Weights of a small mixture-of-experts language model, trained from scratch on English Wikipedia: width 128, a sigmoid router.
Below are experts of layer 5 (counted from 0) of a mixture-of-experts language model. Rows are named router (the router's row for the expert), gate (a neuron's input weights, with its number), up (a neuron's input weights, with its number), down (a neuron's output weights, with its number) and show model dimensions 0-127. Each number is 500 + 25 x the weight over its row's rms, rounded and kept within 0 to 999. Numbers have three digits each.
Before each expert's rows: a language model's description of what the expert responds to; "comes after" lists some tokens at least twice as common just before its tokens as in all text. This comes from a sample of Wikipedia text that the model never trained on. Tokens count by the router's weight.

# expert 20
It responds to: Determiners before nouns
comes after: "of ", ". ", ", ", "with ", "to ", "and "
router:501520494500497515472501502530515497496481522558481445527545487501530503434494474485518477529511512517504501511497523523524540516488473475494499538490546496492489509486502485476511526481514466501469493514499533513460515477461512548495465483481506557485561493508528450486524476537512528497481500467536470503471528458484480485532468461494545503515475499526507488465453523516486511530482
gate2:484515462498557479516497526508508436489491474513532521544491497465538529481521491495511473506513479472519447465522531484491504446483528495461495508536519512519502503482501441513501532473554511524516549487519507506482461502464501528479515482494498488495475501501518539537525520520464534477489523468492468513493537514478489520502480446518502522560523499514513529520521502509497542491518
up2:566545513449465506512529485499543493480504501502528516474485566475470491552496460477509513496492496521512548519521540508539472520495501496507494493529462486527493507503497528479490477526492484498500449488510541507502522513476496482488507486504485494513509488506471516498450534512524460494504509515515487477471482483547540484553516524478498446463505529457523489521534502539510490502450
down2:491519516510502562483531495489543521486503497509520547426546489526477496493510484479515477468531510490478493475516468538507507509484466500539505527508453499519513508502509499510465479480494481497523470503519514487534466490479439427466474503539515499482493516525537488472462504480486471517491465537498544501522457537487521507501502541480498499483489477468468493498453480524528511490490

# expert 18
It responds to: Year prefixes after in
comes after: "in ", "(", "–", "In ", "| ", ", "
router:437545501478472520501503466465487481475450545503494515527522522478531495522525485498499489499494545525491510519529512573489516511507454464474492536475514526478495504503476480521507497477540485550497507488537516503511484481481455550437422516489475504495524486490525489496507492523484497497500500503509498535488513455504521500458524466500484463512515478499502474541495480516527520489493
gate2:503502512501508486534526490502422496514528478502497527538528539474523522494535472488497538484467503459522472514500526507491507503506469510483447485520546538478485487486493499508496510499560560535491503516531528527524468437511478484468479487487465464492510488521510508540490510526439530504466489499495498514497496489508512486506564504467515523525530527513482545507489489538526510506506
up2:517502505502538509516475499497496527528510503541507483523469476504508487553475514491521502497539456492502506474487508460550499419499467475495536532520482499533471507533467480506500498509431507510526454502522508489491499579557494487497483504491509505457499514529489501486495513478505446501532478498485497487500486475473506534552496490497556485485509512476550487512499484471471516503483
down2:533513509518486519512502517522480474445479490529534534494535483455480492464510509525496513505482492535527542476501474536486540514510508474525513562501497498509536488474482514483497489535484456518556474539531501491521493490476483500476492485486509513482509518479536522551513532506461473516534524482469516554475459507445535526524512478474504535497488474529496511511477475548467512497507

# expert 47
It responds to: Table and list punctuation
comes after: "\n", ")", " ", "|", "\n\n", "0"
router:491535522516518533528502470505502506454470541549487520519542503498506528486494505484487469531473528514505508468499545533471520500456480494506498518467490510510500513481466490471488507450474470483464492475506487510469536496437467516473468511492484496489554513441505521523488464508478532512458452499474486559493469488476499521515543494497538488520493500494515479495519509502496517442472
gate4:508563478523546510533491525497529487510466490534468558493476515528508501500528471489506516472479437495487514526463487507478516482490486527516446498512496533491521493501484474529510448459505461490490517516502540495521472487448517515490489522510494503495528539500512516451512488440493490500490483471515563512536482486482452531532516490499504534508494494497495482463479480514499527519458
up4:484467458482522507473500513494505486510512532496494455478496478482536495455496506513515457465521531538494483500517489476495484487559516498515572456510508496513509507508546573495492504526511549519473515541494439493505528528507523490496527512484498528533476495486487482483532496499524499482507539474469502517467487517506548479475484475508449440485504511514508494467487497516547477507485
down4:507515499473467542497499508443523497494516484531474499531502481484498489518562527500500507501515494507436492512481520472500525467511476511523458533508496450485547526509487501503550509502486535536443499490502485493500514452532498491484519533494467479478512504480504471504472480514517457525489546491515535525480461541541546506450442499507522511480493473538496538490496506491499507501470

# expert 42
It responds to: Numbers and possessive determiners
comes after: "(", "'", "in ", "S", "U", "J"
router:435546501512492542539499467502505468509466509498471512494551478445504535472501464478513489497505501531482515483516513509524532524498489481498511497479513534489464468519469488478526537491518492530475505493510454519505481453447485497447484485481490510512561490500498508502494517513451498502470497495545523538468491488452494518502490496537506496514543484540517539515451521503497466479495
gate1:468524461481517555504451526495510500458448500457495488496536481498510493455495530486513494524536476504561493540471473501515512508494497505454513469496512537496523501557469538470511535480477488475484462448482460494478504476499497505428522507512507473535468512484479502525504515509506471486460512511499498526527544509507499507506527470475483502485520489485516494498458499500533465494523
up1:471461508498527505537502505518550488480540493488540530506505495493533476510511471483447480497438504476479443483536521487485489538501458528489506459521532496493508477507488516506488523516495489476519456538492451522489483533508463509513468502493494515517475525497484477555517503518544490478498523484482481457487480483489507504465549502484503502522483467460491568506520533485512470490539
down1:471521509535505520469492536502506451538488489467538539494500522495467513476545527496504490492487487513508510513516478479475507519530432450505488526481509534479469464507516498496511470476556507463504499463507497495488491495447499488494501505502457486496496531488480499483549512540546510540506517514530469481510511526528524528510467472493506559530496475461461512502480500484523509567494

# expert 5
It responds to: Hyphens and ordinals
comes after: "| ", "- ", "\n", "1", "(", "; "
router:468525501497491523539441528475520523462488554528488481505515464472483515426502481489490506483497566535505485473537525518510527542444493492525485488487518517479495511478513482461533511492496486543471501511491522515459468476483476551493492525501492531485552525500509510477497462523512543512476500466466499535490529487469504499480513519506527493492520517469523533495507518512502478463486
gate1:481587466476481520515456516501489508526487504442480496507528504460497524473470525468487480551504517515512497525512517475463511498478493493490527495488465541499496515504472508453522505505537472507475508480484490542494509505509463475486518507514515503478486494507514503541521519530519544461456467533525505541538528479509480491440509484497473506462509506502502484476467479513569508500478
up1:528454503489519479512523505493484524528469460491505476511502506525515496513499473502530476494532448481513502460491489504465478466496470524523474474516522482446499508488522473506480499504473461438522471534501491480482470488502477493549484509494499497462520518488491473503504520471549458430512544525463518470478481459513474530495508538509533463496468445520521513499501477471476532511493
down1:477505470511490533501483493494506469533495529516534509569524492482464450461532489502465490493504499523477529496478494515523488496478466480483465522519504545521459464516552502486517518541529513439502490478517494482476483535488517516470477515516474526525519511464554499496450449483516491498498491513476462504503505503466549505485448500462538507514509485493520520472498474466517478479496

# expert 62
It responds to: Mid-word letter pieces
comes after: "E", "s", "A", "S", "O", "e"
router:487522487500534521514464451486511467487468510521475482506500503509505552475542451515504451524483547510511495499521513511484486497492500514494510487478536489466490468537467495461492505489504450537474494482536482512491478540476502528459494528461500520518494536475546499535520441514482494499518465509485531558459514523459450504481488507512492497502496495507540479507434511491518519502489
gate1:482531481502517515507495489478498480493461480526536451497495487495478535460516483504508458532511459484508499553498515449488546471472534515518511492498510532457506502540457490483487490486468470507488489523508463524445467532457450481456512491476452533504487487483520515480513516493531495458497483510469500557484504498494518529463476506471491489504495517488555484505480513467536490470516
up1:500448526459490498507537548488508526493506526471544524470516492519522468485473510516504562466541501507535521453525489527482493541495468485533469491522534472500487521495515507520524504517522483484516474526501493465544520492519522505524489520530528527522502488517460474499477546510497442515473510457520488480502502478528506513520480490517467541544538541483474522504503479516482527495546
down1:467517492495513537505516566476525503497483558472511498544540491470535559471469509505473468528471525518520517518525481516444523541505461482508470514495516499548494514488508539474481501491472510467495481504502484507511463541520543503513526487547466519508521496478483535464529488471485488519490509518488534532455553512490504498486527459510524508547503472505480519498510509503503500479494

# expert 37
It responds to: Prepositions and ex-
comes after: "ed ", "ing ", "the ", "s ", "ation ", "es "
router:471515509507495536471452502462516489457490510507471442490559518488499504469494475464506454514461515479465488456510551547474500511507461457494458522472504508496517530480500510485499466495514532508492450509464529488488533487505476515477480505491475550537499547483486499504510462528450501483497466489484503520472487444498490490501508493510477491499535464541510493512467486489502516482526
gate0:542524480484481532484475505401535489525465484504484441506520516478500507485512490450517529492493509473475475469475511517518500536499459490525483517445487492502518501508504519493479484459548548472522478496521473539536502510491510517483494527500511514502508528518487468538512483459438492515527508461508508511519521461480457500517509495479472504504514450512510524516489531485503522488523
up0:505449555470486537499510501457509484452499464486518486527487468447482482481492476416501521476497502505502516477498534457522490516509528488533454534482529505522502511471501555486512461505496509537515489513523533524484490481508492522491559527513506502501491512519487498542520525478483525503501514484536463524490534509498528486489480508497496489495495464479459529471463521454515474506462
down0:483531479500522501519476521477490491539503523478484521501460515495497484538466532499523528494523504483495469512471484514526492480499498495468489474508529545495516499563505474518502504466517491495492512505512451517510482498487507456497452518484534547487466491515506541480553518436528510489521496555478485486523530535532483522473437511518497521490544460510532474452515479467501532482503

# expert 9
It responds to: Table cells and the
comes after: "| ", "on ", "–", "in ", "% ", "at "
router:488526479503496540489443500523518482469481541551485520507524481478496499425487482461528480494507503492494506494487520565502503518479496529480493523462520515536497516474508485498532527505492455540509463477480467504486523521477487483472460492467500515518503525456530544482495508541491502508485483462521504540446476500438475471496490521516516460502497483548520526488504528507501491476507
gate0:489521464502535451509471508466501495484501487531413502521484534470492531531505468481495554508465514517484484468491485503531497501467479509478476545495504533546487524496539496511556490489484529492499523522509460524489541504510485485501519496492509469483488464517482477516517499505498507438494528438473489535462487503450492494483492539486514487515502465498509530468480466524515494468490
up0:522500555500504513525502462448507482461494518483517519473506481497516482478496504480504542473437509486485502488483454495495489490500512535451494536476524490537528489487489484528485515481438485520533474499484544498484463542484501544500534498474485520497511461481489537516536524529522519495473506474470443529497512475459511492456485502545492509514495488511510531463492470467504529457484
down0:481489444535570499498465488486499508520480477509507515494445454503507505498476529542497473473500489533499506466463462483517471474502495517469468529483475468503502510502483495484533484491516513510489489520495468564530500533495515523515510481512560496458498488526490486498504549459516535494472517485487513420505491533496528499460494496522519487489528514513460486500561477514505500479497

# expert 13
It responds to: Articles after verbs
comes after: "of ", "- ", "with ", "for ", "and ", "to "
router:471519490533522521528496487523534476480475519500501478508495524514529489441495498462509484568509550475525509506528532523515493538510493492539520522517515492523513487526512467478484515454522514515485433561529512503472509477469475507478485505512482505517501497518517519523451505497452514522469479518518504511477511527472446470507496464502493454509537496483546538500489507548535512484508
gate2:468500500505494454514504465538521504511487480497505488545526501496505513497518500457535486513492500481488493498535528442471508489522473451513513545499563531538463542495513508497479514484504541527514511525516537504539476464515491505466532484475495481492505518517511491506499488512462472529485537473479491524482533469511471462489494482449532504542544546516518512551473541508503524473524
up2:522513496520557436529495477520531519496503502541529482472482495458487516538493479473505489529510514466520520465480497465511480482507459468468544490512483483544457483480525519485476470510469480508478472537533528526515487472494489550482468545468466521500500473548526501522479539460489489451509498501511478520530490496480518479515471488495541512517531531468491492515498478467511480505497
down2:551554501537521496538485528504509460490474521484495535477525525503486539491509518542516511475492511499513546518537467475491528532516518496539491517513476531494496502458484510508456501510466505528541502505537492480474521481518536420480470506499482533499484482496535526518507507495500476504471541439507550463503472505472546481484465501485517494490523507515484462514541504488493478488517

# expert 21
It responds to: Word-initial stems after articles
comes after: "the ", "- ", "The ", "a ", "==", "his "
router:460561513542499508484462498495459537479526508525474501558491503502480522495498477480512451522528523551493495522481521536520489501431473511518493526473529546500492501495502523468533504486495486511467481510519521504467537493480466483503477526501470507522539536496497490510535466565474516471502506497491521534488517481456511484517492531490505501517540446504517525495453478488522499493500
gate1:486556489506531509511478452474466503520482515498525527503488490530473524516515506527524515518531534501494511530440483494471503498461478515512472461506515502502478470535508481539510529483536507482450511462457475485502505494459476490506494517498503503489494525544515458529478510549475501476496501552479535520539519475498484502447516522517510469488474498524484518477488476469575506516536
up1:521476500478515488500509535497510506479489529509517464474513549483546516504492493506478513524543478490528452460509509507519470534447510477512472456509502508457494507498512484516505468503490511529521456571522495490492450509541485506510447494523489487485486512518496534497510526538520442497504518475474489454494458497496508568491518512471493508533539534482517516522538525483492526479524
down1:488501531503490505474506509479519488532520492508535495520465533476512538483577525500486485504495518464512499500503476475489498503541491483475505562503482494547501506528528517460513462549527502510498473485489471489528495535458486541480539519534459518463520522504503516517535518534508507556458505504502509492528508491497529550474483486511481520546505519500550477531518498531505449531493

# expert 2
It responds to: Word-initial d pieces
comes after: "| ", "- ", "; ", "le", ": ", "eded "
router:487532519534538553530486466497511447484443504541525480484506493508535511445535470504508471510524531476505533500509523505489494555506485510548526550529538520522501509510540475447501497450517512548477424521494504491509496494479485492490491510506478482518504499494502514522477485501493515514522459495525490519483498509479471486483479511476533453482512527482548514515481520515512513474509
gate4:490560515518490537469504484507513463490453471505466456490533495498519521504514518500513489473512517485498529506498480533477519519511471535534566541523505485535475474488508497484470444522472516536482532562501534523523488520527517496508495498529450498509496492511490493520492439507519493483527451492534519477480510520496495497544513514503534487500526525555489508490472468497551512478498
up4:497532509519531519509522479479538462495508501492515473469557484543513546450516515498467480458474475496516482450483495482528511529462462527517541485532500494527481490519511499504507442522481519537498510525496490516529552476460485447440511517482529528506443493490459515495518497493522459522509523486491490501480517475508527494501490478477509498524554507525493475513498494528532516491500
down4:481533458520445465498528456504470464513456465498500462531515484492529515507495512505490481515501449492507527489515540477516475470483508493499491524498479528490491487457540506517500455496469510515496457468478498519508498478564504460477472472493489510549494495496527462554520463496518484482515487522474464447484499534483520476471500537516505500472517528496483496476478490524457506505547

# expert 39
It responds to: Possessives and function words
comes after: "'", "s ", "ed ", "es ", "ing ", "ation "
router:469511498530488574527517479486483466502500499521487503499521479480517516488501496453489481509525534518532515479533513551514479573497479501549498492456517535483479502479548477498502523467498471505491464508514543536473518509452510513517472492476489513514528520509522476506509457504463479498494521498485503513495493476476463496497488463497512464484523433527497501515450546490491536487459
gate2:498503515517482505509503479479492472493517506487473522452463519474518537466514449433509533505488518465523496484496517521465468561484500497546487490524492521515481474446521492504510544487502563501498484503519504488476443505518521519474509470513497478485507537484489488556522452489496501506462510509482471499488490500472444519470471462473514499509507472506511538547502499496540536510503
up2:491505459471551457520561498503519567539461503502543482511488527509484504500490469484467483486519529501486515493484495505517504441507477506466500537510477494503478539483428518466469448523485520462494500510501512514527534517537456498482501525483498538522504495520468554490490507479525495537506482481474511494496527546512528499502489520453524500504486492470508544494526512499484510490509
down2:485494497545433540518466516499443507474493503496542512515508519469486480513536470478534543485511472506492460523517486526523513509511527480519459512504508491490489487453508481483523525499429504496523458485517532509488488525483487479515505531468508524493520469486532444525486521507443494519475514501499516502507444510491533441492494494514476491482491473487541518449528530507488504486489

# expert 57
It responds to: Pieces after capital initials
comes after: "O", "B", "A", "N", "I", "–"
router:475540480474530527508527467499505482454485483508538487529544516531511518494467477455503461507463559528509493506525498548510503509466482520512467507500545512520496486490528470511533521494472488574533509500524532459453459496499507521491489521455476483489480508490516519510474468553476504553506492475518502543483491486464515498489492464482515499498519458515505519474470487491511501503521
gate1:490557483494537526463500443500507504467498475473530523514516485513480519507516478473513478530526508498577451489494502511493523518479487523450492491507517465496533502517528507501468513465521418529516484467484499503498494457494507549486508464502520527525501465489541479524496493507476495519459519501481529544515496505484496510510505495491455484465500508478511474461484481461535479535530
up1:503469486483516509538488513513533508480481523483523511519540514470523457522518506538481498473496522538491533476531496498516482505494486505486499489500514513530501483522538493475547448498506466488507452540482486477498479523507425523537479512549533499473471484502462478452528501553551479512487519469460504520466487488494477523461507477524512506500502480486466529524561504467496495481502
down1:499482463547490480480526527490493502547449520483554484532499535500491526486532520501510442483494496501488491503486472493479515493512465468477471491547525527534514492492500516461447510470578492475526491518532496486476501508460499503495479472534512469508500511492503489522489491530493469523458441514500481475486542515458500466465513494461528516514518532459491518500516517494520477473480

# expert 24
It responds to: Clause subjects before verbs
comes after: ". ", ", ", "'", "where ", "that ", "The "
router:493487499507530528510491461486506506464523538554485524522534478513503490481529452494521484511484497532510546550506523517518507555500455486511479555521502532520463515519492480486499512476477507485476474518491459484499465471454494453512485485481456519472528507479526491485496492535505513547530487497495545524497515457465446470481491514462546489505498459520533486463495507510503510514504
gate2:523511512467525515467506486494510514447496468513499548512496502457538532480563472478527489508553464503538496496474507479468501544516499491487511508520526549517462525487509519483517513466510506530518484494499520497457476476449514511476502507459491534448523497531527539543522534517457517523468491525477507495480492485509450489481526513478503568498535498477489499500501515486505528483493
up2:577522525511545488481510520494479482505491507529468497472502497468486493495495427475469504488537464472544510516492487484524463507482477493501529495509516461488478486489498500519526444486491500489498483519495540510478489499557480525510537504501511561492512495507502534493483502489512475511491472500478463552518492496509522525514491508514562496478510486500442504472537522498490573536498
down2:484506506516512521530488534521526462459506525514491473467487507497517504495479474500445525485457511490458508510475504481495504526482523568498500527512506568489487503524476507505493498503480481486507481531477493499490486478525478456534533470489517511482491478495541493543517523531540497503499529469495515477513494519481553553520509499444494517498543494488479445507547479524460533537538

# expert 17
It responds to: Year-prefix digits
comes after: "| ", "- ", "(", ", ", "–", "in "
router:480546522524504528495538478472485500504479509542518521493502506510521485501469497490509483544502529486484528487496547575487524483499460474488500541490531527503520518526498463467530500456523487529456477541513498493501490515494479517453467515502482522481542501441481516494482462526481512532488517486505537523512509489483473479476529486509572474534503495510497473516484548540512526530507
gate1:513522536531502545486491515486544499491478477521533507477516462516529486487495474530510492551564465475492524490497543524506517430527459459465485555480521523507491488521494465499482529482525487519458494497522462486505458518509486500450485510521497556488509475508520502512482510463513520510480503518486500519527540537506473516499508500527500484507474495483456480523469527513509457463506
up1:503530514469472479511486489497532521491505499496476518526488484503514505537527478509463521531497500521522452479496467496452482540481456534528516486478489472475491518509511528492497545534525475512518470512499484539517526530496447523482428466484500428565482516534492468514493532503523502479469519501484516495512524491479555467504495503469491520498526501505534515461543464506509508507485
down1:564516496562500528483475499499498503534492531488511496483510523479554472510504559534538497468479492490500497515509502496484516486491495517513460533509522508531542502507535521532513486525503499450521531519475534493470495482494530453509517497529444503452528478498472528496519480533503499555504503497514491436538471477486527527520533458516481508515485504531505493514489553485489520480494

# expert 8
It responds to: Ordinals and rankings
comes after: "of ", ", ", "the ", "for ", "1", "2"
router:488496485503478512470480479520493488506482517493509494522510471491511489434504445453523466507489536494470481492548515542478525533464492485500456497477502532461506499505465523491517492446503500516480459511514534495477485464441494529496487489500491525461530511464508538532502468496461524498531508522542505517467521463454455478510535508507493495532498507465499520490512488567513521502498
gate2:511508477546521491502508510484479490536540503474487484565484530518537505492501489484513491516543497512496498484520516532495502498504478488556481552467514556490485480507501509508492510504533572497437467498500484514510494489481524518431536505468478512499525516513514536553489472553484549480494519466486487490495488518493479511517533491461510500526520552525523514502515477529517524487491
up2:514498523484517496547500473535538486505479483533513487467426534491504516540553520483486492495493492497551473457488533493494451485492517498485492480526453483480498553518483482482479481495511486502488518499498512498523525519523484482465480499492550460500499518492503515504509516442487451521471508496519484519543445526512482499514498471483537458454481508453518491472500506455506478500471
down2:502509495550484503528487530487465458506481507494502525503546490453513511526517507488538457483545505486492515498494471546501509492514515505500531542479507496493502505503495500489509517488491510503549484547490524489495515466495496470469496479497524500526498529482529432532518519506447511507525540491486524483522447493460551568499470483485533523540518508493507536501530482529437484507535

# expert 58
It responds to: Second-syllable after capitals
comes after: "C", "B", "F", "c", "N", "M"
router:447500532519556537484499512519446476456483509500482503515569470446534495455467464497483494503456514486524489500503513515518556510485488474513474512481558486473463502510479473440517541459477492488469503476490499466468471472483470500486501491508492529517496491463527507503500451508491467519492507467484497544512509501507458496535534489507487496495513488503497483482501530498497517495477
gate2:488507518487538515507541518549448471493497506491548524513511518486548485449468515506503476507500479507549508511517540491514483519520500486494498528515551534505517505483533483435463488463515556494504514479514486462484504510470518482486499476464497510507497525481536500529544471525496519513503526487499501514533493523503437510501550474456500502483518518539544502456498504510498546483517
up2:536536500480472509497475506494526558527492468484522499527442495503483480535456508486524492489507523470488526488530497485503485471497503498446461538492477514489524486477479492481484497450443531530475495545520496452525528510474500545478457506541497490496503452501505511511503562489517471522528534542494478488511497513488507486568514443502497491502536501500509504485493477485499504468501
down2:505508535528486546513488515510469484510504505509496533514518534495481482503515489498557455488489492474493497469503550518479512479497530468532509525476480506470558471481500475532487527497496543486485515507500454493471483519537467468482526491486508507517497500490554496533508570504460487513556513508493520501480475567473527496465505490525475532505456538489494507532521532545515521514499

# expert 3
It responds to: Articles and name-internal pieces
comes after: "of ", "M", "in ", "as ", "is ", ", "
router:467533513501534499477522469506554510481482504505475467486494489500515505503479460496534520509486528494508480511506512525522518507501495463487466511497527486509471534535459453495500518459509483507543438476506508514432486489484446530465487484450458507492537535476495492517508468536488504510456520464519504513462546487516482496497511500473548450501502501523500473523480488549512499470487
gate1:474547511501545497486487469482512524502498443493506501497506483481457529462459483488512507549525483512529455505468524489485531498477507484512506465486498523467502518497470478522451531509529485534474480493521521522463497494466477507493509507481465543529510515529494512539496540542499527509459515535481504501474546477483485477464538529467480461507492496474489465501487458488540466517545
up1:498452517473473509536516551503524524475519484488555485504492499454494498511502489530445465508519490483480532502535505535514494469459464526486489493506515463529479453538493538486525449495488469457482505522488483510498492553506478546520429475501487490486491459520464482499510489500520482454503491512487480502531510521485533527487490505494537540506497483492494553480475472500492511489475
down1:468460496514472453516497514464471460498471539515532515503508529527533527494508501467540533506532505520543529520486493501519531529483512506474499483471512515514468456523519535471442517501488512482540497493477534514497449506496489526536482492503489465473561513479491505484449460549550517506472521542509500475480512503516503497459485494475531519480519499520504489525475520507470533508487

# expert 26
It responds to: Foreign personal name pieces
comes after: "S", "J", "An", "Z", "V", "\n"
router:433512508506503549550502495540490509504493535502520488518524497490494535456505490508504488485473539500526537465508520514506488538507498459501470481513545505449532508499490486471499488487522476526500501491548516474486510479484479497413492479486451520479508550468538466520484492501514477514477474435495507536508497496503477468512500485502540454478506528477521506480482472535497490482502
gate2:441522518480522493496495496516532463532477491476526521502503495496492502481559502485496478483521484492528525486504530539506512513503553471485479493518538552497473537495507523432519514464527541527517528474526503476459517511509508513478500445504505456537504521520488513547508492513491541491480476467531497524461523480474462487521498489514519537508485566505512519542482510509514512465501
up2:464485509490473496512524472522493546501496466514535493486451505509487496479501489473518480473502484423500499436515492494522475504534493486500483501470495508486460503475510483435523448457479544534512477483501539495483506491526477495484454496541501528503536474500504518519499522499516509542530508485468464488497461488473468484549533544503526477447504523527514485481516520488465514498505
down2:482512497501450527530495516490489488493533485488578551452533530479487504508498498483485501485461482460506475480499502555465507498476543530511478500524473524480513522489469508484493511493479530491518462527493501507529490500548475464510494491448507486491501501525477449550539475530452492523534560489480508467498449498481527507495519488507490519477524476526479489473517511519492514506473

# expert 12
It responds to: Capitals opening cells
comes after: "- ", "| ", ". ", "; ", "\n\n", ": "
router:494553497516500552504485496491482511524457524512533483504520500510525552462514451485489464519490574478498520489538567527501517499495478490508525545517511511513487498487515473481521517473494479500459453514525509513495494475478478540469488526499451496525502479450499518555457496525523532518491481497520504532507499520498470502515483507497550475477560479501523525519492507504509509476516
gate1:495538473481536529486511540506520513503437474489503453486521519515500520479488502520509500496561510511494552547526514507466497469462485513453513485526502479494529491488471545509511483482489486487493502566535493518472530473504508520500529504522472487519522488506465471527485519542510507506448499508526492536503491492510531506511528500456493490472535473467511529455475503498564472472518
up1:507464480463488479537514553480494463506523531486543499509504484478505479526498510505489528508470517554493505491529476539507511520510468526501466479517484502457502457542551467530492505548482472485537473542462499503502487550487481518474495502490499522512461527562506493513492529541510483480527508479462494481493467500482470516508498530532493499487480485447465472482536516470499491543509
down1:500502479546487496511481463475491479488479513452516475510505555526491484481536535486477475503505552515503506471516459473460480507532488531509483507524487477505450469523477509455515498499534494469510521516500511489454506481482515503527512493534477517489497517496507486508518498518480490580470508472510509482486512518429531467512524523498507459505500538504501530504495519426537464466493

# expert 4
It responds to: Word-initial vowel pieces
comes after: "A", ", ", "- ", "of ", "H", "C"
router:436537506506538520481483491534482494494508504517479449518517521498535553471462456491551468503482520522499468505459535518529547510489478468492465516524551488490508485473492498504553521478506470491508465477508471486460527474483474524489510516506509543510534539486525474487529482537500528507500454455488515518482515506481510504516494522487510511536507470540530506484483520523505496532477
gate1:461512494484559545481518469464490501482535484543521515478529505521474543470455495504528505525542466497536472482498469490480502459482496488463530483467559513481514488499496500523491533469464547489494518499515497518490514495529445511476513483546500535513480511527506497520492488516540485491456487474476497544485510498522499511511541481463464545498496470460507461508486535488510485519505
up1:514470493476494473495492510440517516510470457453515489529496474502516502496552476512437527511512496518449509481487494463486483536460473520518453468527487526523503488538473508505550489520492435533539478510489478490493493522491501485521478539490481479541494504518435502539512528532504488509497512489503489474483510483460532523522461493500551524499481519492509540486507463495515491487505
down1:494494477505496483470515510467461486523470496474533514513460501514529521505493503513493532513536468506505549508500487507472530492480502432509489508481541532529460464513511502489493525521509500461472484487488504548489494510498494511512520517547456462482533476477545460525468515522532447567504508507506525508476533517458530492480470501475548528458489523539517472525507508495483475496475

# expert 1
It responds to: Word-initial first pieces
comes after: "| ", ". ", "- ", "the ", ", ", "and "
router:462553508521542500532521481467495512466522501526497490522504495446496527491490487508500428489484527511472487502485568561517522501472483503510456479465522507517505550515519445469533525453530488490504477500518511482441473500489473497497498509523477505496564501453474481506508482533493474516526494496524504511494507490501503482514489506514547497525505456500516501524493518507510474461477
gate2:443553479516497472484495510500491466532522458531483508488497532472462520517529461516543496538510489465482532513477522535498483492523514487498547505541514535501485527497483476517550543462524537534533477477529507518494471529512534497489522503452493518466520500500522513504511486541483517487497500513548505522504527510499452482510509526469547504515469535509501497547491488462489473520529
up2:478513497480525508527487482476514521488486468514526466500441501534514503547499451470486443513503552485505471502473478495556487477542484460473510494505528446497488496502464495490483472481516489535469502476496547509447507492532521489473496527501476535492516472503538522484465519472524468502508544485476488504528502493496509496528494499461564484492477491467501523497514444495534489516510
down2:498579523552511527559476485517476552516513500531509505480535513528479470554484488466513482490455490496485495473492491492478514493534510505475497506506480502498512525511484532507492496497495509488500467487498505446509518504529509465523465540504547520479453499495507492539526480495488535499541503497466513469521486487506539542488525503523480486489488469499495479522564549519486499524442

# expert 35
It responds to: Capitalized word starts
comes after: ", ", "the ", ". ", "(", "\n\n", "S"
router:471526535538534533493507477517505504502472516530480499521566517465553504476507457480520470493481520548465525475514504513509513527479486475495512520493522527527507495484461480498535496468486490544473477511513503461464519465485503515511520490483462515497539497431490471512473494490450522481518484474538487524472480491451454482537510508511520503507498466537513506485504469547522519491516
gate4:521531501534554494460509528517462523466495442499445506466487493494559473505526533451515460480490485546511465487511500527501530500535476482518526503524499493485500529503493516491473448503449475498493507513498530474503531474523536513528489493499487529508539482474529468494525502481521498506555476489521544508514490469497471495515488483537501532528520483507521500490489465529519514495447
up4:491480466511482508522515511470508438476500521524528523501504500525516523502510487528538484514504480467538526489493485514477534532482553467541530473476479526527467546504492530549495474539482487494517483523449531507548527507443475495469490537471479534475486510511500513455519489523505516494487512454491499487542467529497527496520535455502483505511521503483479487489513488518542505450499
down4:505493470469488526486551478504494525532528520528512491527485479469551505498543527514497493491486489482533525466525474484509482475500482552527524513515511480522498503480491512480488437438503545490438498526513482536513502507514512532526460520477482494490523486534509472476525477476516445510472480495454488498476471522521474466488469498461511485512506484518473478504440518498471462484485